config.yaml
d_model: 192
n_experts: 24
experts_per_token: 1
router_score: "sigmoid"
balance_loss: 0.000112
n_head: 9
qk_norm: false
attn_scale: 0.177
train_tokens: 305000000
steps: 4654
dataset: "wikipedia_en"
Below are experts of layer 4 (counted from 0) of a mixture-of-experts language model. Rows are named router (the router's row for the expert), gate (a neuron's input weights, with its number), up (a neuron's input weights, with its number) and show model dimensions 128-191. Each number is 128 + 24 x the weight over its row's rms, rounded and kept within 0 to 255.
After each expert's rows: "mostly gets" lists some tokens that are sent to it at least half of the time. This comes from a sample of Wikipedia text that the model never trained on.

# expert 2
router [100 100 121 123 143 133 110 117 166 116 126 141  82 131 153 142 147  91 100 138 117 151 105 124 131 140 104 138 123  99  60 125 134 161  77 132 123 150 107  87  82  94 114 135 173 148 109 112 134 120 149 135 118 124 187 138 100 148 117 117 107 178 133  84]
gate0 [132 122 128 121 150 121 138 149 137 100 111 165 163 118 164 149 142 110  87 104 144 128 191 153 122  78 168 179 144 111 147 146 117 136 112 141 142 128  76 114 138 138 117 159 161  91 126 138  83 163  97 130  99 126 122 149 127 117  92 127 101 137 114 143]
up0 [139  88 121 103 101 148 120 154 102 160 147 161  99  98 101 141 112 131 134 134 151 120 149 156 110 121 128 130 101 124 130 127 126 125  99 143 105 112 111 151 111 139 133 115 128 146 183 162 108 112 120 166 122 164 100 108 104 155  81 134 123 107 141 178]
gate1 [117 136 166 126 111 107 119 147 124 131 133 115 115 186 169 100 124 100 159 115  83 154 176 131 118 121  89 121 125 136 119 113 106 123 117 142 129 118  94 110 124 104 147 167 135 109 132 141 141 154 134 149 105 128 179 124 112 133 158  78 156 139 109 194]
up1 [114 105  83 144 164 116 126 138  81 115 133 154 129 115 149 125 193 163 100  87 136 109  98 135 154 128 136 133 108 118 135 146 133 134 136 118 143 128 133 142  89 167  87 140 117 119 102 122 144 179 117 139 104 134 110 113 121 126 155 131 120 111 154 122]
gate2 [133 138 122 126 101 125 148  86  90 134 155 123 135 147 120 113 103 100 131 137 132 132 155 112 138 108 123 130 138 105 116 118 115  62 124 100 125  93 126 173 141 171 160 162 141 115 126 137 127  89 113 147 144 118 152 123  87 114 169 169 134 133  81 112]
up2 [114 137 132 177 122 154 139 123 145 130 101 142 111  98  87  97  95 117 138  95 128 143 154 158 112 131 184 126 133 107 136  99 126 145 114 158 122 140  82 124 172 143 144 210  59 156 130 166 144 141  90 107 106 115 121 133  98 126 127 105 105 136 129 149]
mostly gets: "burg", "ista", "isto", "et", "ator", "bury"

# expert 3
router [126 117 138 102 178 113 112 117 153 130 118 173 161 121 122 112 137  95 106 127 131 171 138  80 124 157 132 111 145 137  66 126 130 166 111 122 148 151 142 128 140 114 108 119 162 121 145 132 139 129 167 105 149 121 161 135 134 163 128 106 131 149 140 122]
gate0 [104 145  59  97 138 129 144 155 108 114 133 112 138 137 177 128 150 104 148 122 124 154 144 140 168 153  94 140 100 122 120 147 141 105 156 107 203 156  96  91 130 141 129 130  95 111 150 114 112 137 113 100 108 141 130 113  87 125 135 119 164 139  97  81]
up0 [134 132 203 132  98 153 108 107 130 102  96 150 140 139  80 106 117 173 179 140 106 104  82 109 109 135  92 122 175 172 165 128 126 140 125 119  89  85 153 131 116 119 107  87 104 154 104 159 130 109 135 124 158 149 129 159 155 106 116 139 106 135 127 112]
gate1 [137 104 151 105 120 121 128  89 155 142 112 129  70 108 130 154 105 113 131 101 120 134 107 116 139 105 126  89  97 151 136 118 140 119 107 135 175 150 128 109 168 194 137 117 147 106 128 125 133 134 118 142 135 130 142 130 126 123  98  96 142 143 179 111]
up1 [ 91 148 138 102 164 171 124 168 143  91 131 110 126 140 111 114 156 128 159 123  85 139 136 113 147 128 140 160 140 154 126 155 119  89 138 149 171 118 122 153 138 147 110 133 127 105 171 165 119 104  96 158 111 116 109 103 119 134 104 110 108  96 132 101]
gate2 [109 124 134 140 101 151  97 110 106 117 178 123 177  98 175 176 123 146 116 138 132 136  70 170 117 122 105  90 115 122  91 151 175 125 144 144 155  68 101 159  81 143 151 105 144 124 107 118 122 131 158  90 150 134 134 125 130 125 144 120 151 109 137 123]
up2 [122  86 115  93 155 157 159 168 133 114 136 118 114 131 124 137 121 119 131 126 121 141 156 153 172 135 101 137 122 108 109  82  93 140 125  95 109 153 120  51  82  82 152 160 123 157 166 184 141 154 133 134  90 128 107 100 110 109 152 176 114 105 109 165]
mostly gets: "year", " situation", " contract", " point", " months", " injury"

# expert 15
router [164 133  79 148 158 115 100 102 178  84 136 151 163 143 123 144 128 125 149 162 123 131 147  66 122 141 146 103 120 121  82 105 138 152 114  95 185 156 106  89 127 111 135 134 161 118 139 125 174 130 198 100 146 162 141 162 136 136 111 119 134 141  85 107]
gate0 [148 131 165 139 137  85  97  98 137 132 125  98 117 140 111 144 171 136 164 165 111 115 158 140 175 143 143 140 133 153 133 131 131 142 130 190 129 143 166 129 148 132 112 146 139 117 135 126 117 143 145 139 174 142 101 165 147 144 146 126 180 137  89 140]
up0 [115 116 133 117 138 100 136 151 127 136 150 113 141 127 111 113 129 111 145 114 114 106 127 120 172 138 148 121 134 147 110 133 101 108 150 113 156 149 166 164 163 120 126 118 144 118 139 120 159 163 136 158 153 123 168 110 122 149 159 129 147 131 105  91]
gate1 [109 107 151 163 143 130  88 133 154 118 143 100 105 126 145 174 176 119 126 127 130 122 129 182 105 160 141 136 153  97 136 125 100  92 131 142 158 139 157 130  91 117 157 155  85  92 132 117 116 124 130 107 155 117 155 131  95  65 159 133 138 152 120 114]
up1 [116 132 135 138 115  97 142 142  98 118 163 134 129 129 176  85 135 166  87 136 131 144 135 135 102 152 111 158 118 175 103 155 149 150 112 134 137 113 140 131 143 117 136 100 140  66 139 139 112 159  75 108 120 157 130 143 127 151 134 114 114 131 104 126]
gate2 [ 67 132 111 121 169 158 176 111 112 117  82 114 119 106 111 130 105 112 126 156 142 122 100 112 154  97 136 113 133 174 122 104 149 164 162 137 154  92 166 142 126 127 137 107 145 116 108 140 117 126 106  76 156 158 125  88 151 104 172  71 167 142  88 115]
up2 [113 120 104 171 159 162 137  95  97 182 136 119  91 118 137 116 109 126 115 147  78 115 157 156 124 128  89 123 122  91 108 126  86 172 140 120 120 145 140 126 126 106 166 124 154  87  93 139 108 140 118 140 132  93  93 155 188 103 129 142 108 120 134 141]
mostly gets: " played", " Championships", "Personal", " Championship", " Released", " Cup"

# expert 22
router [130 117 119 141 109 122 175 140 142 125 166 174  82 134 178 120  92 103 111 128 139 136 105 133 139 174 154 135 145 114  87 160 103 150 107 109 129 151 106 124 135 128  99 115 153 119 104 146 139 128 147 158 132 180 142 104 129 137  97 105 110 149 117 103]
gate0 [124  68 101  80 118  88 114 131 113 125  97  96 124 116 157 126 117 142 140 131 114 114 147 121 116 139 135 156 176 113 126 138  76 130 131 135 121 154 132  95 152 130 149  96  78 126 104  91 100 129 172 154 153 151 101 111 153 116 104 124 120 141 141  78]
up0 [191  81 154 130 102  88 124 145 117 122 130 120 124 151 161 100 117 105 122 114 135 132 150 167 138 125 117 136 130 115 109 140 101 132 120 177 157 135 162 138 151 149 202 131 169 142 117 125 138 167 139 113 160 159  96 125 138 148 100 112 146 152 152 129]
gate1 [ 97  92 119 144 149  93 124 121 110 116 145 151  78 139 122 144 142 162 106 140 120 162 185 132 173 150 163 134 157 124 124 147 174  96 168 129 130 168  92 122 131 156 149  91 125 153 148 152 144 165 155 141 140 113 121 131 133 102 119 118 133 123 140 132]
up1 [113 125 140 181 126 141 146 124 114 126  86 126 193 141 119 148 161 145 119 121 118 124 118 158 128 157  70 112 100  95  79 150 164 139 115  75 138 132 119 109 156 123 154 132 106  70 149 119 105  92 113 122 142 110 127 121 123 112 128 151 140 101 118 127]
gate2 [136 138 121  98 138  95 114 148 135 157 136 108 145 143 131 112 140 148  89 131 131 105 118 116  79 139 125 158  97 147 131 160 144 121  84 124 146 100 138 134 114 153 137  99 128 136 103 110 141 128 120 143 126 125 123 106 126 125 141 133  81 168 124 142]
up2 [136 142 102 153 150 111 148 137 154  79 143 140 108 131 126 146 115 127 159 106 138 132 148 116 118 122 166 151 136 118 151  81 131 161 177 156 113 152 132 119 121  89 133 159 133 117  94 101 135 126 135 121  98 117  87 139 127 145 124 136 149 106 104 100]
mostly gets: " well", "frac", " cell", " protein", " largely", " proteins"

# expert 13
router [ 97 168  97 158 155 141 118 130 137  98 111 140 128 163 171 152 139 112 116 133 151 125 130  86 124 130 145  83 126 119 117 140 107 171 107 154 164 133  90  97 137 108  71 146 151 109 135 128 177 132 178  88 162 145 148 110 104 132  83 131 159 182  99 101]
gate0 [127 145 137 147 185 129 109 157 129 134 174 120 184 125 160 132 105 150 125 166 123 139 187  75 110 162 110 171 149 163 131 162 128 128 113 160  88 125 158 114 150 104 159  86 153 144 175 150 134 123 184  83 133 134 138 117  98 120 139 122 134 132 146 106]
up0 [160 124 149 114 104 141 153 128  78 116  91 138 105 121  59 119 163 119  87 157 146 123 125 139 145 110 119 113 130 112 116 142 149 154 140  78 126 122 128 126  95 128 132 169  94 121  91  82  95 136  89 158 110 106 103 104 123 166  88  93 109  85 115 142]
gate1 [118 155 124 126 151 129 102 167 108 135  78 112 104 158 111 144  84 149  88 147 140 138 171 179 129 131 121 119 134 122 135 141  94 144  99 151 136 117 130 172  96  89 154 124 133 136 134 164 157 125 122 130 172 116 143 113 156 128 119 118 104 103 136 121]
up1 [112 141 116 148 117 140 118  94 114 112 136 178 118 117 110 123 111 143 125  98 120 140 119 107 149 129 134 125 105 156  56 154 143 112 131 118 128 103 181 102 155 186 158 146 132 152 133 171 135 129 124 174 133 122 138 132 117 138 123 158 147 112 134 108]
gate2 [ 97 155 123 130 132 137 118 147 156  70  98 140 148 147 129 129 108 101 109 137 129 153 138  84 107 176 124  97 128 131 140 192 116 147 114 178 112 125 134 159 103  98  75 128 118 128 107 137 112 164 160 144 153  95 176 122 129  79 141 150  94 140 142 126]
up2 [121 132 125 114 131  77 115 138 156 113 154 156 153 112 115  90 134 148  83 127  88 138 135  86 118 108 142 126 136 125  83 158 137 141 111 161 147 171 110 112  98 149 104 167 119 117 135 123 134 178 146 123 138 134 122 150 147 191 125  94 139 159 105 125]
mostly gets: " –", " —", " ENG", " —;", " *", " Chris"

# expert 10
router [123 122  94 167 162 140 135 113 148 128 129 165 137 161 147 114 108  94 146 120 112 126 128 101 149 149 138 136 144 107  99 130 132 128 116 127 119 140 122 107 155  59  54 148 131 136 122 157 176  89 145 112 154 129 130 111 146 122 155 158 105 131  96  89]
gate0 [137 116  90 124 124  99 105 144 148 106  99 155 107 143 118 140 137 113 108 151 155 118 162 107 127 157 123 131  86 126  96 125 119 121 150 153 125 136  87 138 171 109  84 109 107 164 131 151 128  86 144  78 164 111 130  88 122 154 125  97 151 134 147 145]
up0 [132 129 130 136 132 135 126 119 119 131 166 112 108 102 144 156 133 180 127 142 102 145  97 124 125 109 136 144 136 100 137 131 118 127 112 133 175 137 171 129 137 157 102 107 161 157 147 138 102 170 116 165 113 131 151 162 152  78 161 130 129 128 173 168]
gate1 [123 140 130 106 153  85  90 109 107 118 121  84 162 141 173 125 147 107 154 149 105 144 125 115 161 170 164 139 141 123 108 104 131 133 142 127 133 101 116 100 107 117 101 101 145 101 144 122 157 108 181 111 125 172 106 133 112 166 147 147 174 125 147 125]
up1 [158 114 129 112  98 125  92 131 149 134 146  98 140 151 124 143 145 152 105 104 152 151 154 124 130 144 181 141 133 135 201 146 150 134 118 183 114 131 164 165 159 139 165 143 156 114 128 110 130  98 112  96 149  96 142 112 145  89 164 175 132 157 114  96]
gate2 [159  98 135 134 106 106 164 140 106 139 143 188 141 127 136 114 104 114 146 143 152 128 137 105  97  88 147 137 131  86 108  86 116 128 106 142 144 127 163 107 101 177 118 149 114 136  88 122 101 114  96 158 158 145 104 105 143  99  94 127 114 118 105 145]
up2 [166 135 117 123  77 125 136 126 150 106  92 140 136 110 150 124 103 125 129 158  99 128 151  99  78 121 164 152 165  86 137 136 168  74 105 141 108 123  97 104 124 143 169 155 128 167 123 163 140  99 166 127 105 155 108  98 125  87 122 106 160 136 126 123]
mostly gets: " by", " after", " during", " when", " at", " with"

# expert 7
router [111 133 133 146 148 108 146 143 112 120 133 153  83 155 132 143 141  72 110 138 152 143 103 111 119 140 136 104 180 100  94 174 103 136 110 105 106 108 110 124 131 108 103 127 137 149 131  85 140 144 157 107 135 127 166 144 147 126  79 152 126 135  99  97]
gate0 [115 108 154 105 128 130 126 153 105 137 106  97  84 124 123 126 143 138 112 141 176 150 137 118 107 110 133 117 131 143 153 122 191  91 153 116 152 119 117 105 155 113 159 158 148 119 154  41 105 137 144 104 124 117 151 114 107 101 117  86 127 108 147 150]
up0 [131 136  98 158 121 126 162 117 132 128 141 116 178 104  83 126 127 118 160 153 113 124 155 139 151 154  95 134  96  79 140 125  85 135  66 175 124 182  93 178 113 115 123 121 114 130 114 115  85 166 149 126 150 141 130 132 136 151 149 155 167 185 103 113]
gate1 [157 140 166  62 130 115 206 103 110 125 109 112 119 113 170  94 145  91 179 144 141 126 117 168 176 123 130 102  95  99 137  92 125 135 144 137 180 119 129 114  97 116 126  97 146 109 149  97 124 141 162 161 108 140 136 179  95  97 123 150 134 101 116 140]
up1 [130  99  97 171 140 145 100 121 102 118 140 160 177 146 112  98 122 165 128 110 146  91 167  85 131  99 127 145 112 151 150 175 183  81 112 130 154  84  80 105 188 159 115  98 145 105 128 126 155 131 108 107 155 142 125 101 124 151 116  96 124 133 144 106]
gate2 [126 115 108 120 128 174 139 178  85 141 131 141 126 143 130  97 103  98 123 125 135 109 133 109 135 161 158 125 126 139  93 116 125 147  91 122 160 136 115 166 159 129 155 154 107 115 171 142 119 110 133 133 120 130  67 108 110 126 142  78 132 123 113 189]
up2 [102 164 135 135 125 106 135 115 134 116 126 139 123 124 132 107 164 118 110 153  71 147 123 160 114 131 135 136 167 138 164 148 119 152 156 126 118 109 134  98 111 129 123  89 150  93  86 127 137 161 173 124  99 145 154 148 177 126  91 163 105 171 133  72]
mostly gets: " \"", " “", " (\""

# expert 16
router [104 107 113 112 117 148 130 157 154  72 145 113 165 147 111 168 133 112  92 171 133 155 115 152 116 150 158 115 140  91  64 153 139 192  99 130 139 118 144  75 176 120 137 151 181 109  89 112 142 125 187 134 139 144 111 133  92 116  81 100 114 147 103 113]
gate0 [ 73  71 143 152 170  85 124 102 125 131 111 163 145 107 127 127 170 155 142 122 159 138 122 187 105  95 116  91 122 129 117 154 127 127 109 141 139 122 140 124 160 123 114 170 150 128 135 142 137 162 150 165 149 158 117 130 132 107  98  81 149 159 137 132]
up0 [ 90 164 115 119 178 144  94 133 142 128 144 117 124 137 127 104 150  90 148 139 146 122 148 126  97 145 113  91 138 126 132 126 113  54 159 125 134 115 102 142 101  90  76 130 102 151 168 144 135 165 107 111 117 143 125 124 179 170 149 108 120  38 132 123]
gate1 [105 116 126 113 141 101 102 188 156 114 129 156  88 151 151  86  99 110 123 114 141 125 138 147 139  98 138 132 135 137 118 111 162 166 137 146 107 122 142 179 108 112 122 100 140 106 151 119 133 156 136 137 165 108 130 139 147 106 152 136 134 115 129 127]
up1 [121  87 121 106 109 136 161 114 117 172 114 141 151 107 147 126 141 121 106  96 129 111 139 123  97 155 116 107 105 146 126 146 118 120 119 137 117 103 166 115 121  98 113 176 151 169 115  73 101  99  99  90  95 118 136 132 142 125 118 172 106 157 171 139]
gate2 [152 104  79 143 121 124 132 140 128 158 148 100 113 162 153 126 171 137 157 132 108 130 138 117 135 174 125 106 143 103 113 157 143 133 119 127  77 114 106 148 130 101 110  77 109  91 179 139 166  84  92 139 128 140 107 132 163 151 134 141  95 109 164 121]
up2 [131 160 159  90 126 132 118 141 145 125  99 149 108 106 120 154 105 124 145 119 127 147 118 136 137 102 135 101 146 127  99  97 127 145 136 117 160 171 145 106 118  93 132 164 135 146 126 101 155 141 104  98 141  86 139 128 118 136 135 111 115 149  87 157]
mostly gets: " Smith", "wen", " Robinson", "ová", "uña", "ović"

# expert 6
router [145 121 136 109 114 126 132 132 163 122 145 156 137 125 146 150 109 137 116 159 127 177 148 105 171 164 119 117 149  95 125 162 109 113 121 112 132  88 113  82 175  83  80 128 158 164 121 112 153  99 179 142 138 139 134  84 136 142 123 122 112 154 115 109]
gate0 [139 126 112 126  95 149 113 132 110 137 189 152 152 122 108 161 120 113 158 139 130 133 114 109 131 125 147 123 102 120 154 134 133 183 146 125 152  74 136 150 153 130 130 147 162 145 107  85 140 124  89 169 159 128 136 148 184 126 150 134 161 140 125 100]
up0 [139 117  93 114 109 168 100 115 158 146 153 122 148 146 149 139 175 139 168 142 154 126  83 116 120 119 125 135 138  95 108 117 167 150 105 124 133  87 144 155 108 126 144 122 162 152 114 128 135 127  80 192 109  87 139 157 137 112 121 138 173 154 124  99]
gate1 [131 129 118  94 149  69 132 140 134 154 132 123  91 112 148 109 133  96  99 156 110 175  96 129 115 166 121 101 119  98 133 141 115  70 137 100 140 122 148 114 130 132 118 138 129  88 138 166 129 135 134 171 114  93 115  96 114  88 122 157  97 135  81  78]
up1 [100 143 111 103 159 151 126 120 137 154  97 188 158 119 125 143 142 100 129 137 141  63 125 115 169 110  95  99 130 108 158 122  76 168 165 119 133 126 118 134 138  80 153 116 101 114 146 160 116 116  96 159 136 134 198 106 119  95 152  92 110 115 100 149]
gate2 [101 118 100 115  97 124  81  91 139 139 112 171  80 148 132 109 137 135 107  97 134 137 125 129 160  92 113 132 134 104 122 142  40 131 121  92 108 120  95 162 151 109 118 135 155 114 142 168 174 134 114 126 102 160 143 161  64 126 126 105 163 114 143 124]
up2 [140 197 149 108  91 146 129 148 160 112 147 132  91 147 121 188 134 132 103  94 142  98 125 142 112 137 103  93 177 151 155  94 126 111 124 100 119 123 139 121 125 140 136 120 110 109 140 137 118  64 128 129 126 125 144 170 155  94  89 127 155 102 135 146]
mostly gets: "′", "°", " JPL", " MPC", " sq", "″"

# expert 12
router [124 157  71 131 168 126 104 121 147 134 107 146 124 125 137 114 139 118 122 146 132 167 121 170 122 134 111 138 162  99  87 142 121 136 148  84 169 138  78 121 125 104 109 138 168 138 111 126 118 152 175 119 120 124 152 155 142 129 122 170 141 121 117  95]
gate0 [159 164 154 102 123 103 137 107 143 160 138 137 158 125 123 114  85 121  96 100 175 124 149 157 165 100 140 101 104 141 147 110  91 169 104 111 126 124 137 103 103 127 169 131 142 127 164 138 184 192 165 148 151 106 108 183  91 158 145 108  98 152 126 140]
up0 [123 118 155 126 130  89 113  80 165 149  91 120  99 112 153  91  90 148 128  82 153 137 155 135 132 144 110 158 160 128 156 136 158 131 134 140 143 104 110 126 197 139 150 131 185 161 180 113 143 148 183 153 115 132 110 110  84 104  97 105 149 156 120 115]
gate1 [ 84 168 160 116 147 136 147 143 148 128 136 131 182 118 125 165 162 154 132 139 142 137 131 108 106 152 151 149 157 204 134 117 126 124 125 125 132 171  85 124 131 143 146 107 124 125 120 170 131 116 162 129 113 145 184 140 134 123 155 136 163 132 114 147]
up1 [ 81 102 149 132 109 138 114 103 132 149 142 125 127  93 134 113 163 102 106 144 143 123 171 141 117 143  83  86 153 115 112 133 118  74 143 165 143 152 142 129 155 106 110 151 185  91 118 106 110 137 108 120 145 147 156 143 123  92 115 110 126 152 104  76]
gate2 [163 113  90 102 132 110  92 101  96 123  76 121 141 156 118 118 117 133 112 140  91 145 131 142 158 162 128 147 134 124 100 105 130 188 134 112 157 107 154  89 165 126 101 124 132 132 167 120  83 152 118  94 111 121 131 111  91 138 144  96 221 140 156 106]
up2 [127 125 145 145 116 122 152 140  93 112 131 162 105 156 172 133 135 140 124 148 146 106 107 147 139 114 153 152  64 150 121 148 144  82 108 146  83 112 150  93 147 140 135 109 111 180  82 114 129 130 130 135 201 112  97 139 116 104 120 133 171 121  99 117]
mostly gets: " Court", " Office", " least", " Battle", " addition", " Act"

# expert 4
router [101 147  88 153 167 117 151 135 117 139 167 129 107 135 152 136 119 105 108 127 112 139 109  95 144 109 131 106 168 110 118 137 141 126 121 117 108 142 156 118 141  97 120 171 138 132 125 132 144 123 143 105 127 149 142 131 138 123 112 139 138 137 123  74]
gate0 [100 124 132 140 116 101 132 114 165 136  99 123 142 122 126 118 117 130 121 108 101 160 141 112 166 128 134 110 125  95  59 122 142 105 150 139 119 149 128 126 158 142  70 150 141 133 124 124 125 111 188 102 107 120 108  81 131 106 126 133 137  92 124 120]
up0 [160  92 110 100 109 121 126 133 102 134  95 202 129 104 106 124  95 130 122 136 137 109 129 125 132 135 134  93 119 115  79 121 136  91 193  85 184 137 142 118 150 141 159 105 156 159 141 110 125 145 131 110 120 106 134  97 101 127 166 111 127 112 115 122]
gate1 [188 129 186 129 119 201 146 143  95 189 158 112 168 138  94 102  79 109 108 134 163 116 120  95 135 136 145 155 112 135 121 155  80 125 124 108 165 148 131 115 148 140 139 127 107 107 154 107 106 131 105  86 114  90 114 133  98  78 142 146 150 122 168 101]
up1 [191 137 105 127 127 162 119 124 102 153 125 110 175 148 143 120 121 145 135 141  76 124  94 112 167  97  98 146 160 126 125 120 123 136 116 147 127 170 120 139 108 115 144  94 112 111 161 187 130 157  99 106 109 103 134 100 130 133 118 109 183 169 153 151]
gate2 [126 164 125 104 132  94 147 141 147 124 119 142 110 125 123 136 100 153 159 176 148 147 140 130 128 111 101 157  85 108 182 126 160  83 108 164 154 131 168 131  90 163 155 118 129 147 119 100 157 123 136 153 107 127 142 162 112  98  77 170 110  90  91 159]
up2 [148 118 129 118 114 134 146 105 108 115 105 127 135 142 132 138 142 133 141 116 155 135 120 117 141 132 148 137 100 139 106 175  48 170 129  74 147 148 126 123 135 142  80 144 116 130 133 144 144 129 127 110 150 108  95  91 163 152 141 118 164 168  84 163]
mostly gets: " would", " into", " can", " to", " could", " did"

# expert 1
router [145 125  96 134 140 152  99 147 141 117 115 141 139 186 142 147 103 149 137 106 166 165 157 114 138 169 107  82 125 151 106 145 115 128  85 122 108 110 112  69 180 100  95 120 186 171 120 170 149 117 165 128 117 155 144 139 110 118 120 115 116 123  78 117]
gate0 [135 149  93 145 134 116 131 131 148 142 118 163 147 139 138 132 113 145 132 143 111 118 114 134 103 104 120 137 120 133 137 120 140 138 127 128 126 134 151 113 174 120 154 107 145 194  75 156  99 119 108 134 140 149 132 115 167 118 153  87 111  94 133  99]
up0 [163 125  95 127  90 118 102 135 121 139 136 107 158 108 165  69 100 110 111 128 110 131 141 120 136 139 121 117 131 129 145 100 120 164 150 135 106 113 106 125 176 142 167 109 145 136  95 127 125 107 124 115  76 148 101 157 163 144 173 131 131  90 177 134]
gate1 [113 121 119 117 145 144 102 124 151 130 138 165 151 139 112  93 109 131 116 121 114 137 166  90 129 149 109 101 103 125 120 148 133 177  75 114  84 149  95 113 136 102  92 107 125 115 130 134 111 142 148 123 140 172 181 135 161 113 144 146 141 146  99  71]
up1 [ 97 111 158 158 129 118 116 112 127 153 173 122 119  99 121 109 172 117 132 123 162 156 129 146 109 129 113 129 188 158  83  93 117 128 125 113 102 108 115 145 106 145 135 143  98 135  97 150 160 186 121  85 131  92 107 156 148 129 100 165 108 123 126 131]
gate2 [125 161 106 143  87 149 119 110 174  59 125 150 143 107 140 161 149 104 155 109 119 148 155  82 116 108 133 147 112 132 133 118 148 119 157  98 134  77 131  71 157  74 112  91 158 118 120 135 114  99 122 133 126 165 131 123  92 139 105 106 150 162 151 119]
up2 [167 151 122 145 161 147  75 126 124 121  60 145 162 122 140 116 160 156 164 138 103 150 130 115 146 143 133 139 132 147 100 129 142 140 137  94 152 111 125 124 108 107 107 126 168 124 156 151 142 132 167 148 154 187 129 152  76 107 147 122 101 134 101 164]
mostly gets: " LINEAR", " GA", "&", " Decision", " ESPN", "IA"

# expert 0
router [134 134 147 150 135 112 121 121 138 127 155 147 146 151 122 104 125 107  89 140 141 176 120 115 109 132 149 112 180 115 111 149 117 190 103  97 100 140 150 105 120 138 122 141 132 118 112 132 116 133 159  91 131 139 143 131 136 140 109 110 134 151 134  85]
gate0 [130 132 145 106 162  87  88 153 103 141 156  81 104 158 135 135 141 142 124  82 145 152 167 115 146 133  93 155 109 160 117  99 130  94 100 131 153 122 111 139 100 123 133 109 121 111 108 124 150  93 112 133 168 102  88 142 113 119 139 126  82 179  89 122]
up0 [142 113 126 118 139  91 153 127 110 101 117 123 140 137 143 137 138 153 108 122 122 132 174 121 137 116  97 156  95 130 127  65 146 100 119 112 130 158  84 146 128 123 115  62 106 130 120 109 121 103 105 156 156  87 117  78 133 145 118 100 110 134 130 147]
gate1 [158 135 148  85 140 112 127 133 168 193 143 153 170  77 123 130 145 109 121 126 175 160  86 136 141 103 122  88 117 125 152 146 145 189 108 150 160 126 164 126 117 139 112 120 128 130 160 136 103 108 135 140 139 130 157 111 121 150  99 126 148 160 161 131]
up1 [169 137 130 111 125 125  75 112 146 148  58 105 133  91 157 131 145 146  96 121  80 143 150 163  94 138 112  71 137 115 159 151 142 156 138 144 143 143 124 157 153 116 155 154 141 145 122 149 168 149 125 108 179 111 194 133 145 138 114 111 132 115 134 103]
gate2 [152 183 132 144  88 150 150 119 167 130 154 133 106 120 135 119 155 139  88 168 141 134 110  96 144 125 168 125 149 111 175 128 153  86 118  92 143 111 131 142 174 155 112 128 121 118  95 109 121  95 167 119 111 125 181 112 112 168 148 121 141  95 116 135]
up2 [146  87 124  91 164 145 135  85 164 135 165 124 134 153 138 109 118 130 138 109 102 157 149 169 132  96 125 166  91 103 126 117 148 108 106 128 154 107 144 160 135 132 144 112 139 110 103 127 125 134 121 132 140 129  87 129 132 152 137  91 141  87 107 144]
mostly gets: " you", " turned", " we", " come", " too", " things"

# expert 21
router [135 123 134 142 131 138 145 154 122  97 152 174 142 141 181 166 106 116  66 207 129 117 120 125 129 160 135 105 162 122 120 143 140 133  92  88 140 126  94 123 170 116 136 149 137 128  95 102 153 144 170 119 138 125 151 128 120 121 114 113 110 137 132 110]
gate0 [ 98 140 118 108 179 125 159 124 138 134 127 133  77 145 104 114 106 138 132 135 145 171 116  89 114 154 120 125 115 136 132 140 110 139 144 140 122 132 125 118 170  78 154 125 145 101 128 108 128 152  93 140 162 163  92 123  86 166 122  84  87 115  96 102]
up0 [157 109 111 105 120 146 133  70  87 103 138  96 108 154 131 101  91 177  99 135 118 109 119 141 133 157 132 139 167 130 105 144 125 150 107 110 107  97 171 116 117 165 160 121 174 133 127 171 134 129 137 133  84 125 154 129 127 118 157 155 111 130 147 128]
gate1 [110 118 118 161 129 163 145 126 143 111 173 155 104 151 105 157 151 186 144 121 109 121 115 142 160 131 143  91 145 114 134 148 117 125  97 144 154 129 147 143 137 126 180 131  85 100 133 131 114 144 136 119 117 121  96 129  98 130 131  80 113 144 144 124]
up1 [123 112 153 123 131 136  77 114 134 123  93 156 132 114 129  72  81 106  74 139 143 136 147 128 106 118  98 107  94 145 108 150 116 130 147 138 112 147 145 165 106 103  98 116 129 153 123 144 122 134 129 160 164 132 144 155 139 131  93 185 131 132 129 122]
gate2 [146  84 130  97 117 140  97 114 127 203  93 139 145 128  78 155 116 169 140 156 138 159 151 154 130 114 120 177 145 121 121 136 128 147  99 127  65 162 135 125 115 109 136 144 131 132 133 119 149 141 106 138 122 118 124 153 131 127  96 135 115 121 143 187]
up2 [205 118 142 127 160 105 120 125 146 186 144 178 125 132 113 101 129 162 129 153 142  81 131 115 155 161 130 199 151 135 102 113 150 125  83 125  73 110 145 103 114 102  83 142 123 110 123 115 114 165  93 159 104  85 164 140 144  98 131 113 106 131 146 166]
mostly gets: "idae", "Species", " Airport", "aceae", " Animalia", "ensis"